config.toml
experts_per_token = 2
hidden_act = "swiglu"
normalize_top_k = false
balance_loss = 0.00687
router_z_loss = 0.001
init_std_router = 0.0151
vocab_size = 16384
tie_word_embeddings = false
learning_rate = 0.0052
batch_tokens = 32768
max_seq_len = 1024
dataset = "wikipedia_en"
Below are experts of layer 3 (counted from 0) of a mixture-of-experts language model. Rows are named router (the router's row for the expert), gate (a neuron's input weights, with its number), up (a neuron's input weights, with its number), down (a neuron's output weights, with its number) and show model dimensions 288-383. Each number is 128 + 24 x the weight over its row's rms, rounded and kept within 0 to 255. Numbers have three digits each.
Before each expert's rows: "mostly gets" lists some tokens that are sent to it at least half of the time. This comes from a sample of Wikipedia text that the model never trained on.

# expert 22
mostly gets: " | Final |", " | DF", " at the University of", "| Al", " \"F", "- Genus:"
router:139149143147163103086132106157112142105149137163099091138145101129151143109142094105166113155120137130118157131144119137104154150153116157121116134152166149154149105148085106099136093106114088102126158127155137127156132115112097116091097162148120124149145133104102117116136147161155094112
gate0:102152105110146164122136134155105138111142130129096136128153119186145141143134151120165173138141086135102136094161149192114138110136116121103133146135161127085131142133141106132136103151170109177112126091150095138132137194149067152153129165137156133134104143169149109150174156117134135129
up0:139130131132125150104132049161124142151103128142113172112138134148117145139121088133135160128123166139124086181169162145128123129105139123186117145146146142131116117128137118110136122143146105130152130101110122115129144155130138122138158139181162134148130174156120180162112104150149135126
down0:093148122109179097175167159119101121143150182167162127121124140162152107131157123111112132114120066119113123096102112121153130106134145133114147131144057139132133164110097120142138091115107139167177120095132123166108109084182141141144147116148148133129138155112091136131094146143141185063
gate1:157129140108133107128138123092152120138124161126163126150130143133122132145168112145134116109135142098182111117138148161129100127151129106125116158136147142139138160150085165105141087098138135133085123131132190134153137124121115126134141122165138136173116138127130135125055162133197109107
up1:215153105136127131125107145161153129155135130115121131117145166081141132121139128101095126125134141117147139090097122167136147144113154094127125121149185127097117131190125132145129105115124122127162158118125159126119170104166135155148144131130137151097133126113114128126149183127092129107
down1:122125107126144131091114154120129103118150159136129134126163129124089146147102112124105139179118120124118084133153130162113148181126127136105079120138154166147152109099175137141084141158105139164145134103103126135191110142100116142114169134120141129141164120130095100106129103107107134151
gate2:098124124127115124125125111040166140082126124107116099115163165133155160105186128123099123127131141145163097128156106126099105097164119098123145153168121098123144107121126036122154130126128155122093089146144132132156129150121116155135069093115100145152138091126113193149130128151114156140
up2:142197108143127139107132151132124126147139151144124120136116128114128147129134126130137111141050139120123159129116145145171147067120120132134130128134176092145098121126134125146125126096128123145109148143135132139131117129130112136128125108167119144127093103150128184117112089130097098171
down2:123096118163162061120164090181128128159161096126134086148122169142142116101087108159152116088163113115143121139114110159100153117115166128111108105119126173169135121082091127171123151069127083132131127130095116150097125127100122140098118139102060144127128125145165138155113141127130123097
gate3:136141132134141119143144158089165156155220183102159150109142146177165104153152110123108140098090124081135150138145116136126124064118093131125152123154133114069115114134128155090086108145115133129119139144154122134131152114184113102128132127112139131136078136159156126092179134108114160087
up3:115115142149140105119116168129126145135111113169130134141110092082134131094135091169163120127139139151114121117075151134123136180140149096151169096105114114126132145114157152133145128135143169114149112110131124113147123116124129142115103097104058118139134075139136153190094117110132123121
down3:098151121146138131136153118131121108103131085114106134084146129125128106141144099121150127133145111149134137163172147137143205100139161099109143088110113132116162110120119082101125150112129120112098155100160115122106083118055120038097122114119113156117192159134111140125137145112179147125
gate4:110123114107130132092139131135113139184136102149127093097147098118144113129135105159168148108133155119147145128108137134138077128130113104157153140117142151120133082126119088195128119132096137126118113149131108089146121116119127134117124151126120108147148123123115167100112139127111122142
up4:157159165122107115156147160116124138142120154118071168135097176119116126117116090145134094170132110119102188142141093119110120191119146128126125141130119135125186138117119177140081153145096135142090150143095131121122151125126134094163182094157194143159091093098096094169122110159101137126
down4:119149121143118130124092103125133079109098095121124110133175116140143127188131159125158171126147157126120111148132124137124128163134131164099119098181134196111139097108111136176128137115105131146122159121178080146105102132124094128119128098062124141163118192128146097117111151126134131118
gate5:180111148094130127079118111085076163148073078128093128137143167173151091095127117098104126126128179108162131131117102111145081115131175105108150140148126100146125143168124113122154070132118112123161111120123130144120188186135130112149070150100165087157160130122138126099095125134148143117
up5:112115136141101124126100122108109147157117083136134126104107129150105161093121128162154167118165142113134127069133173140175130115089120120106129131126134121118101110125128058116126159131113114138109150129102132101107145138115122125107146146127137095132097115109199154104136150129190121139
down5:128147142089170115112127141129140106113125129141126123136107155101147109093136133134119108178103098142129143121104112132110101100120118087103151145100105140094154139153142168122104130131127123132133123146119104114131191132151180139126114100133137187104131135132121104121072124085130135156
gate6:141132116159103098174153168120137108152116133196133091142115122125139143157127124206130049120092133115128197119115124107086178139117125115142106128147115067144139149159098088117122123120108133096104143146160150139086095156152120114169113110095127126130065151139147136126101124160181178136
up6:119169098118170129120152155091125129153210161186113128153115128124139127154158130143142109127076104175151119112139107126143117104118099128137121142096126130140143130135136162122124135130136084100142145100116122122109159132108129130205101138131130112082112129144080131168084083134150125133
down6:125117140124077162151120139131143130142127175111165093109125132135133127121131093113056144124126157119128126109138145130128098099120133084092128123167141161139190133105137142118170086140131076106117147117191164097158127126118142115054139115180140128102134167124122116095122119153120102102
gate7:140121122137148122132130128120145144132131152130107140167129144124139134143132122142116150086152123132115099126122089058104177159166129165069118122128124121169115130128126131140099112129165081095156121157149128159112140091093064113108134142094131158133129141109106146099142108045113130122
up7:104103123170120139119122121141164129126126171133153111169156165141143157126161126124173128109128106154152149127137138133130099138144132148122129147137096135084140138112131144129096130121116134129067120129145123147127144092132108130140139134129119117094101119122106143134135173131159094162
down7:113075117107084108175138201124150130172143130121124154136093116114129143136140138098169131166117105160125120126117147138086116152103128112116142128132117169123117148126104114135129156131126110175134146139132101148126121117146135120209130195142136141098143113153094129112126117132138137115
gate8:104143129133143124161170116142097107161121153080154157085090134111140103103159132123121148159094092105138128146130127155106113125139099122145157102140078134165092126119153174144095114120142101129144158111129108146105127126107149128127122117128123071158185145174157159155109084130136116136
up8:134099118072125128116138148131121106137081127146156139125114121124149098161040118048127136138104107146126133173073134106111104106119088145114160076155081128165129124121147128141131142152140123110107101130134111149184138142105111155146124128154119138137087146140118137137096129162145165069
down8:132136168200144114113115125137153097148157100140125151121125169136135154129146126125149131135092118092147139127136105090146110126170124154117090154128124109082129107118111113139149131115136117142079141146118115132107078159120132132179143140165130168146133131141093123108144112095149130150
gate9:094142110111129113133161154177095113128131145088077080184133137152109139157117108097134123149130117170075141165167121142082119142162115136130173074135158141088130134112110133146150124135169053128122193156147160145153110147122169123121122156108087091106133124139128119157091136111166179137
up9:133132117114129091149140120150117118154124135132121129092100136128117128128090118114129108123127172136129138128132117150124171145134102106134141113131139124147120183113129092147127136134137126098122067160140145082120136133121115152129165129113125125149142146117148144096133116122162108121
down9:092166116119133131106173148072146143147092097159084105124129151101123153117170133159083137109114128084149080132061129159144167154186128162102145141126138136050134146132126144135149116109128153130136133133116130128164130134132069134096122142125104152123170105143146135127113168125092207091
gate10:145122102106096109120105138101121114154103117149097135131133086122154068144129100135127128163113077109141146108123080103101148131129112109087100153168124099172124180088149131165145141167148131080110203126113124135151128110098166119117128109133141074112135134153081131112091143089126101133
up10:143097126137138144114113096130115128140149103101114126118127132141186171122107141148157107095112128121090131078111158138159137145138111135104124089107190117133155135130122155135137121159133134142097152128135169080123139121166130076127134110074139159145107137112147124135097132108115114139
down10:105101126155117138120105125124097126173121154132127132081146138082076091180115109163168085127102095145125113136130137124116124164134133153129101081123121151106127098148136121132115220073123162127155125141101115142143161138151140122153175141123129127156128156123116138108124099125123124119
gate11:143106109119096110114143119128098151141082155160137106129114075170093108084125089140179141156124126111121136178120127171142174185176131140159138132152116129147141135142187129092140147124072127131129173158098099112094108083110129131108166147142134122118136149137137125078148129144128148104
up11:105133179153145074129105128169128159145119139105110113183130109160106126132177157082132110203135123111116147177133119157146118105126096109112135153107119146120131138105156110162160075129102128115131069116141092138116123112121162129151104163117132170138121129100122140092159178137111150165
down11:131149074116127121147159142138132111102115096140121164139161157150149103075117107103120144128109120119141076118096135076185160117092139118122137140142104091103137167087160163068154174140132128121087129107138164077200133134132137137105138130138164115128098080132095133153166165125132106111
gate12:153165124108164110058129090122147103129121133152100126128128141109141150116133115143145125126157110094157135085159131172146150102123137130152124164117135097077121102123127111144205130144135124130157139131136124105099119127137147189099068153142112066117138133112129147123162103124139128143
up12:131167152136117143157105149128139204123141124131127082145125144172153079118133098141085126082127096108112130111104088121114134133145107126107138139089131143111116136157130116115135136114157124164125117124107102124076121106124129127146136102113137076129144083128109139082110151109111094144
down12:126146123108091123149147138104181163137118106115135137108165113127142153123136150149128151110160145098121156143135135129124104156129114114116112085111126158133128144133085118137139146138157171140094130127148118180129129132128126114151131118087093100079186159133154125118117111097113144160
gate13:125112134114103118084117085128167118132165123161104080121125131108138141105151108167102107120153144104177189150111129144130138057099110077117152156130136121119143139146178143098127117164126127134126131139085086122128132149100118144119088114142136086141118146129086131124094111118126123088
up13:154099135120150184135114158167135118143102093121135090132078108120114143128105125126094171149103116135134089137139087136108137129126159148087148125157127110137168150133121110129189141075158164148175136106163149140100106131145146128127125137114087105146129119193123148145152154103134117102
down13:102111100129121149122113133142128143146143090087099106121107119171192160160125087153148141110170115134135134134078119121091134142116136188107171141160160128096107093141147119131143090148133110112133144106112129087129127132114146129081130122090156157127103137118153136121164088103086185153
gate14:142131131106143111128119116137180122131126094149179119115159134060137131134127110126118131151080115099120134150134155107126111132133147179129169120139170135122160093111135093128098128121147162114093097158115112114202099106103125126128095180149130134089099146159125146111177110149139131112
up14:068125163079154126112151140140119118133091141208106128107122104126071119184084176136154144125090105092112147090109100099128110150109144152074129156146108086097121118066125115130085099135135145125160140180121078133108131152164134110098139153155129124139161104159141134130138144122131086081
down14:107153147130137143127125035101125140168179150120124129092146178103157111135132147123119108158115179165122110130099150125099152105138110108151138140163139140107108115121122155128149113116120174107097156107132115104110125125119067139134147149126130134136103123145111070134146157105082099122
gate15:162128130111148136161123149133125125107138128114128178177129149158172166154098109124132117118099119096149164148149135121107213110142066128118128119132103142162093119139127094131119136147153136159135133150128123103090144124133134103134119150167131090150122144121122160158078122099167139152
up15:176148127093139122115139160115095132121077087110152135077107095056150030107128142123154102089097147144149135151109113135132116149068082135131129098140147130105174130121155133107124152127156088155095151150118150091127151102128182123121109150152125124124139131116158107144101072111096139120
down15:111136128101131139148120116066157127170138091157070155147149153143114150115173177117129120154134123120136130103137146133084147126087131128133124119132129108082123117134135104135171102114129141130131144128148136138119110118127073036103121120088157163142156110124087141113154122134131123132
gate16:156138121135180164149113126172089150144095115132130117110122163121170137125134150177124119131128157103126100091103114138118126150134167147100152133128128114102168103135129130093141135124085094140105110137113073131130178101134143150139142125130146124098153128116158125117120154148105094078
up16:093104170169147129122147154092075114127085131099116107160166171190135108152133114123129146124160115108147122114106071148105158152124075100142119120131116110143134132150127135134110147118127133115122093065136096115108149143134149151177081129070131070114129165078092156131108107166150168159
down16:155132154131133130128139157163117117147163110088130121089128186083157152104135095134117123128117140139133139132096128132145160124138099095115135118105132090116093121136118099100102202135151140106124130136178146144108156092132167167110156123181116140169133093131135125083110117103128119182
gate17:169114139124136123111115110102132095127148158098101118121154060129120111131119113147164121155122119121118129128081167122137137128122102102124134150102133127178122109127180137156153112144133153133129168107146133113120120134150088130128096125146161089089134116108137147136105150118108127133
up17:104201186135146115136127166159128109120115108163156105130086141062100124096127110134122148189096121070117183121124093055125109129107129107143167146167151151118138154117099172148096128116122099119128132137149151134098166128134104133126131090148146157119126187119126176142104125122116109148
down17:127115138093162129140113133149157114120107134159136125141109150087177130162149181142148087165142094143126106183137069153111100119150100110179129060118142137111122150082133070135123119114132127139099111090152152110102126138109167161101101149107127104136141174139113119057157180143131091140
gate18:085125113132124159164085137132109114137108105112146106145114073144125138114104128162147064178154130137120124111141110178108107066129131130130101146134129136140138130141146137128155153089146091135095132147153171134158153139164109158154139146084133133150141121120114115104057133133155075174
up18:147110148118108130097109162166156112119146130138129155094145127105146115101081145117148128087134155145161123128163112125038175118145117165096133140152161103096081154126116177128107120122085090111201090131128124111143117136111141107130128097098160135163126147132139143116157115158111126134
down18:137119106109137148131139095081126162119125128135161147122119119114078120126135151148089084086076164175140104110110129120121118138129119134139103116130116158080122107132062206139148150137133098136123084139126137115098142155130106089071124116108134122122135115137131119128188128145102132125
gate19:125159126104121115070150103133114144146147120113114086129134111074120174181111114080147202110138119155124119112150154120142124145137128135144128127148106123104138164119152111093137133149108174110123102140160121112110143145107137158106143154135116132166146123120153131112127140057113120121
up19:132109113112138133134147136195136135134131090155122092127161181113146140119155122134119144115141085136132166172116136138144145124173130168129104128115125135068119127121107128165131121108147108147118118118109095083128125086086132103130116117116102142116123152136172121127090107167066119108
down19:143076159170123140123131144124102068193165141056130135169151111116112124121176116138168124133153217147136139130129159145123090127118119103138131144104114138129132145116116079149146122133157104128140095146195137115101142138131102088120116159140149117122096121113135111172133150126170103128
gate20:042112145146115158120115163116118128132161104150065108131105123121103128091108126107124160153135155095100108111126126126143122148118136134121159094144129186146132091151125095126120119092136157134151131180129133115137103096141134128089111145159159120119102132136130124114135121118148161112
up20:138129135114155131123116100112117093095124120072132109111183105135136161128115121103102144112122156106160123122092148146070091129166123139117103143143149109159125145120132132129131150103118115101141156121106147177109159127073122174105123107128111122155114171136178124111106131166133129101
down20:148140128141122137106130189185162125131143097113106152106109124051116127131133116120156123158151148147133147111118087140118109110106137173151145139138175128102129055134120115101120128151203150158127110141166095119147097123134091107154156128144171145111131159139123141102123129135175119113
gate21:105191127158121127165182091169133088125106141142146148156135130141088171157166118148122154149130092104125134123157119085074108162133198138151124145121151127112185118117108139179115141129110117128140112182154138125150157146123136164126140117143167066098150137107109146124110108113139118139
up21:146139141136137116124128140128131144138100125132127136118110101097141153119144140111139129134106134169129151137150102108116124181116137121189092132122155128135146173092121111154116159104134125150131151136114131147102168167135120150121122171136137156135141108126121139112151139112098143141
down21:095160117105126135141094134118182072092134109157180101120159101139117107120138115094144142122114129087111133161094158104124120140173165170087129090162135136114099086109110112121141134129136128115134114147100129124128128129104144112174094073164130113138146097153126129171102117105116131115